Below are experts of layer 9 (counted from 0) of a mixture-of-experts language model. Rows are named router (the router's row for the expert), up (a neuron's input weights, with its number), down (a neuron's output weights, with its number) and show model dimensions 0-191. Each number is 500 + 25 x the weight over its row's rms, rounded and kept within 0 to 999. Numbers have three digits each.
After each expert's rows: "comes after" lists some tokens at least twice as common just before its tokens as in all text. This comes from a sample of Wikipedia text that the model never trained on. Tokens count by the router's weight.

# expert 30
router:460525496428489502504483511529452505505493478494469497499517493459473491514481533521520502445484500465483504532478513523507472495488495485466481472504515514471489523527525510556500464509441485543457499459519481508537472481482500516492478535485495517488491528508492524535536506489510503480523532461510546529544472521520524510516511518487518475479472516463544500484515455522504491511537540514480539545490524513473489489526547507496523542513511494470477500501530474484475528502515497501541462506491460522495498488496491510432512479466511467481473508495475501468562513556502492475
up0:504507494477465545501462494510467495532553478482458493503455485483457458525506549505501526521471499494521500519491478472504480482528533476528461530508525517485439541455522495504470521495510454528494477513502496520538448504503464505504510499481488546446458462495488541530463496489484482477505548505520518513494487484497474485514536522501495524489464528534471485469534514533456466481500494491458532506510466513486475510516522504517501480526481521532500510503543497529514497550511488500514478531528488433500561498496563527494509488481491495513488475486498490535497501519516501492
down0:477507460550440536499503492500493528541535492467498478506521526481522512486512492503550494509526484488510468452505475498478493496559472523473468505499518512558507463465472485470501475492491466508456478531503552517508489495479505528489535530457493492476540490496504482512478517522476521477513537518483502521473468481483501476495496512551496538529498484498481553494514514502459484546497504513491500520514528465551519476527505476455515545491475520496498468555509547500540506500483539460528488472529510511484486470467510485518470511555495469503501506503494502529505482462465494461
comes after: "2", " ", "0", "\n", " |\n", ")\n"

# expert 20
router:494496518431517530539511506502510493474506463476482523515496509464481461478497488498523516485523513509520530466497489511507534508538478492468446474478490507479444532481512497516503513512455455491459492478493487504539440507509518477486515515508527526472511512517529474513485503507521496466497512495534519518527466494500489540508523507478538501540517537496552513502511461516462486523511492514495537527497518512480497495515486501526473455472477531501527482529477462482493537486473511532533474469565528480526526498452478521442547459465479486498499487506500542490546532540489472476
up0:507453488483440533534514528494510481510484503474489486552438502466531503509475522481510512456459503492485490533521462522499520459527519484452514513532492487521509501501531455500507474504466499457503472445549490514475496473513527470511488516478498547457511541494530490488477503467507512492495509456501490525518481479521507487504499490507496528516497526519530492506478495456478508491486491565514521470541496538460488511523563475512542474496521544515515516486511537513529497481511496481543478512495494502496446526499490508485520491495549495448474485515499515536475533558503480496
down0:488516497527503456512528547506499523492497520494495533504488551481509470503512485524476499561494489504527464527461495467471504443498489499503524525482511492491503489537486486503513507509505528462525450499486479506543519522474513487460515478512490518472480510467514515512481515508507479510481527494509462483497495513516493503483494483457505530540570573534508440494477556487530483518485512465464497506539531516498469476493492528475508435538498505463509476534484499474481461474476525507492460507518541508454544487537533477468527481487462524501520499505509534534522503481471479496
comes after: " ", " (", " in", "In", "\"", " January"

# expert 9
router:482478505485460526510497514520516509497538495460502525513471474512505509490518483497510480487506525519517543474489511530478495503496471553522496475496476522529495507471485524520458492491460513529453477456534479506496503481509548516492504484523466502483519516479505549478520525535496539458465518463484526532456464535552492531531524523498510503480491520473533516467525498528475483484530491484530509524510531493459479545529533489510484490519501502496497472528518464510458537524508534520545481520526446460509486532503507523431561512475491472511472484520483538524504496508465459491
up0:480495484489518477522512465516455469475539483498502539480488467530492501504511488508500487488532501505512543486487536495500469481507520512509505494466504482484466491464490538505505505506486504548490486499479468490520521488511485504537511547524491498493492469483476494500508477545493494510516490473515522489470470526498496554520524480461509472460497483494491519548539505551492519503535478468488542509480469546490509543560511498525466466521539491518455513512554525491536485533479491502481506415522482483462512502552552483475513488494464462551514477547512494505491495460514518453
down0:495504516582569535503498521504536492490485465465515479532513518473480491503449513479507542479475515475493477513500475498457508538473505472511496521488506490497486505506510523530543493507483520473485468523478487540473475476500511477522493469455460508480513515522479498512534471489522517471492495522492498505494506501484479522494504511549534535487484493445484483535515509479519480486514547549553522505483457516500525458532490519524500496519474477495514481524545490453550500484474467474491551533489517538483507533490516459516467500471502490536516448467529474496487505541527498483
comes after: ".\n\n", "2", "0", "|", " |\n\n", " F"

# expert 12
router:484532508484486552537505497514527472492526487473479502525502481512476488506482537497523471458489525558522547498482514488490495505494496521494498504521487532492484545519468520520503529518459508498480512479517495510558500503507489512479526534520500512489468506530495493517498473556510514475487541509497523492457462535530489470513521503451546480477476549485474559462511435506452510527524494507463503536528533495476471489498496468496505469504489485520494507537487470527478489522521517509476470511533520485523517520505528527456574506442480498471489447527482509508486502478471525475
up2:464483564480503545500538486474511467513540467486531473508478502502472496488470475488506437472509525497485510492480505524503495517471504563493441492494486500528513503507477505483454519496527511502512491479501495527499503482497509513510526527479456533477474487515547529533463507486539467521467494494462511531502512499502509520487517452460547551522515525515506520468530509479505497508481547495516503494503521497457540502501469498539498467477493493512493466509505491555459489487479509534508506514510526502498508535529534478503515515536489446520468467502478485443585503474483476505
down2:509507533541521469483510512532512526532506545487528514531509511516504516488514495515478502521509488504481500468510477470498466476508514507468490476476535477549499488501474563502462467539519450460519478524538514483526549459493470517513485483468517469464504478498469479491514508547521503512480457520513474483547467477451481509520480486494479533515494506501499492499462475451474504466498490479513459483498488488518550463507532486514485470530504459494467496472496470472535555498491512504492520526490530549518448528525501507541485553535515484483522483523483497492557486519502530506
comes after: " ", "9", "0", "2", "8", " $"

# expert 27
router:498506519479462509522470523505477481500520476474490513523499487466476486517532536479524454459473498516504509515505528477465506535505451510479519510509479525468492526509501499556476524502442469528446551495542500476521477520455543460528484536479496508506502530509546514481481486526543528497519512460515537513495497513503478493494525512496527537504467502479531555490482474495497459507532512554491531536487509513479440512470517534530513508506483489476519505540524480517496495470510536519510503544505518444512495522453517508495527523469499515536473510502510516485545537497529536502
up0:465491519473517501485461499529497485502539521474489470539507499522495511502500490475499532482531526490465503493484542477532484456516498509450488453509538510489498522478468501521454493470445474478457495516518515515492546471491473508519507506522470486514532478488534515520481503517476525493503475520493524535566470491496546533477453495489508515536488494479478484445489495467510481528522528509494527500534497526450453563514476487478492548463472476510486494517499492555531519536507540502479514532481480489507486515433505482521524438482492485464503515509487472509511505480489491508
down0:541507499515477502513488498483511474473489483500485503507510508533536510496510454505512497494499564498495521490514512507522474497540498494472546444490533503482508478470496518537499520516485466481432506464548503509512515450506489542496542518484503484480541567487490458501508514451492494480547553507512472485499489497518530492496497481467528500486519481506507483482484485490478553523489526490504487495472531516460477486507488492524478485506507522515422494493492518508515479529549478515506454513504523469484522550497498459570530508462463527503443483486508455508498500473500536486
comes after: " of", " in", " to", " for", " as", " on"

# expert 25
router:491511499432471528574513500487488484524511473450483499507479426452535506526488501499496459488488489509526479505540501499504509518510507518485483466504535537494520532485458476534487528509486470532480494452484483507520504480500529474481482543530521508514516511534505510505500535551488518507469518450543509493504482535569494499517522465468518506492496522517505553496540460531502487523577499476506518491508505530470478477528534506506503486481504538520505501512490477494496512479502512483501470542489471507491476496463490528485538471481465483529475468493483491479549523523505486497
up2:497537480486497494503501529501505508490524533456467522490489476497528485500508472467496513467520514521475507516522493525485503505498566486509454470462484508539483514531476504494494461496492512496496480520497531526508516520457492494558541554498493537508457509513515492518492485486525529525549508449487476493513509539523484483534481469518491475427480522483479528476575468481464506512541490491522495551486504484504528533492481451505476496482513543521507497512491485546485466488474499479468502482475458509536559454497499463466539470496507515495465481493518533512519534497514514506
down2:480521515487471473460484531527496513483524479545543515509463518538468515496500520495480534500512515489476502479470536509472508495488486499497484480527526536514514521517528472508464459465532521532475473482515554496391522551522496524494479519506522481499518490469472548530491502499504495480507484508454508511545490472506500460477468515489493490557523504521502493508499503473558527535464473464501503468488523507514485472501500495504492526474507519487471518526502508516477518534469495473502509461516455497529468486498455491469488493521503512534506537431516501553480526505506494511
comes after: "1", "0", "3", "5", "\n", "2"

# expert 16
router:509537528475493485550505455479493466473528521492489483488485431469508448511454537504511464501497512532481506497495515467485521560526528534473480496489489506502462543538502509530473518512479481492475530479522502495550487494509504487503512499532499539486458497515559491485494506508479522524514513473498513477504428494515459506511524498450550489471490522475545542498532490510495488515552516538462532531464515514494502532515482494518493468514496468506545466482512491506491539546492535509510480466523486487535508492469498514473517497469512495463466506514468485491514524513456502479
up0:469525519504536504549488476549442499463510486482501467520489519502488451473498488471541536509536530464476490506496496501535492493466449474521478479521478489504510487471516538496508480527456477500520524491545470482464462498518497558524515491497519472449464524530476505498525512479504509477532541502516526519489529477503481485501491496506550533495532483499507489517471520516501507521508485513529503544521499500480486497485486475548498470540463506480481422489480497539468470464514485531490436495508538499516505492516511513506497517555530485531473514546498487499523512516517458495
down0:541545536568463514509465487498507488482505499491539470521467471545530468514513500525486486456497485531475525518484473531496527514482516509509514490510490510500512509545477506507498477472536455494516491508496481507506501514534461503451519504461533505498471503505518504504527521499504519523471507509477500470479468474530467510492481507509505466477497513509473551524477530520505486509516469520534479469435470525475515496472461501493498468470462532516523439509502539518506523559491508482482551459538535473513524510470546501465527473519515527519507492481472465529522523469452482497
comes after: " |", ".", " (", " \"", " of", "-"

# expert 3
router:541491529456478508526504455500511484482488507511501505508470495459472451513489525481486472454493502515467532506483540540483486521519495504481502500485500485500479543501530525542494516490483470520477518487516514468526507492509550485462503501503494528502492544524495483522505536534507530493483527450529529517521444474517491493497537505452543517490476518517531515530497503499484479494580521506506491535454553509472463531497489494525472469491467531473532509512479496505467532554476539522517457483525481490499504479476546538475499496484494520518483504538475533471517486549458499488
up0:494497501505526445458524482522498474494509508485464506490488521462491517470485522472567504523525523524475523542450467526459492517491485539525499532478479490510455520502517510526507505508491453527512454503484511503480467526506479489522509476483488504511499497520532536517483526516518566471504480488530499463494477526471480490518475480481554519520509515482513474505494490527516486534474504518512553525542529506430457539512511477539476473499466495475517464516510462489494499509528559509506478516482494497520503512540469530519482473496458510512532489495451484468496488468498532450
down0:512511499407513530531507493482497510503507487519519491518509418513498491508489506490501493501487501510511492492501518457489499483490502504479503491518501517500526489508503497499490483502487501498411512502504508489513511492504526483495503542527508509493512504495501497489490504504506487515510524505488506495490506498505503510496500503494460490468486469493496535498501507501500500481551492493489498512481491488543517483502483526493515501500493502508493530495501507492507503516490491498490510502497497513488484508494500511307649501511503507496454496501507503511534497500522498520
comes after: " the", ",", " a", " in", "|", " and"

# expert 1
router:525499524442487509541454498497516465506522510476440486518510458453477481521468545485542453500466513506513550512512504528479470507550497495466510498523484526516495528477450520501478503472498460556463459493510512520493495462521492480490542506504518524468511505541503510484464514499504502493532527497531531487501484472515493476483511491451497492495473523472513546472513481492480478536499525559481499498513515494455439510480503463523474481512516512513521491494501475520484533540492558532494494500514494497512510509468508500459514491474479485530511550486450497536533527513499477519
up0:476464517483521517505458534464523471534491478521526480464482498506483516476422547477477533498478556470503527512526521487485490498500549516491508461483505565540481507505458542488539527515494451531504492495516510524479500477493479498486517525478491497530462478550508530509488481482520506494499500493489507495525520494497509487522472506465514511499488531485539489505508480481449435512511536519454521525475533494492453485514480484503490513519452488523483482525511516550469487517496494465536486506526520485499522515515518555491507463537538521462517485486512502538537517484467487467
down0:484490521454467513500541550491481450478485512512496524480481500504499459511535450503488516496536490506492504517542530464468451474503524501581499521511508503506488508515472447493496493485535492491492519520498490510527537498512493453519537546465517517511482506499462519452529518472479495500464513471489512486510493506502520490504487483503476482532502504526515477517500466469492516472551536521510503499458495498488530489503472487497482487542477479465508535477484462518498509553533519471502506475560469528476547466486529507475499557484489540509510509505457514568517470500499488468
comes after: " the", " a", " and", " of", " was", " as"

# expert 24
router:469469507462490489551496505471529472449519503524479523519472433477496478539524527492528478453485496498540514475491541489486478505516502505493484518507480490488497552472521490518488473502459492520478522456531462480518462502532502509509498544518489466488488527495503473488479487519540529467510545481517530534473452535531487489528516475486531483468475478513496523515509458514493474528573504521496496535522520552492463531510516498521502503524481510471500485514528484499471507515498518489517490534523509473504518476492525494499591504511473478517446511484495549507512503516488531483
up0:464489514467525476513497489493539482483518509515511475540481464509495464500498504501499510472533496523516545532459557535476485521537532514494476484509534516508479489475492533484474487484506529504492496506513507506464487465498512478523523521525471511507515503476483477526537498499467509492459531482489493500501512520501555497499507522504492466465464535468481502460487485490481461493533481536493542462528466490517480512506486453514444492471479568471487495524511484469462466474563482505480441559501536520502515542499516528484494502524519496500484450554510537531482533509499528493
down0:457497517503470500524505513511497485473504476504519474465520508493490504512494492485500485556520503532515517504501495528461511465484501478524504523494494551529533471440483504474536512551530493473502506498497492487452496558469503471511522535463498515532555519482541543498502489518469449550527520514489478490457518494463482509462494520542482437497555513471432534528462472464532532483510493489492505514511473492494531495489549471501461508539460505506485489493488470442479529499508522512511521537502520526479468487480502519486532482512518526491494517500484501493498533497502477513
comes after: " |", " ", "1", ";", ".", "3"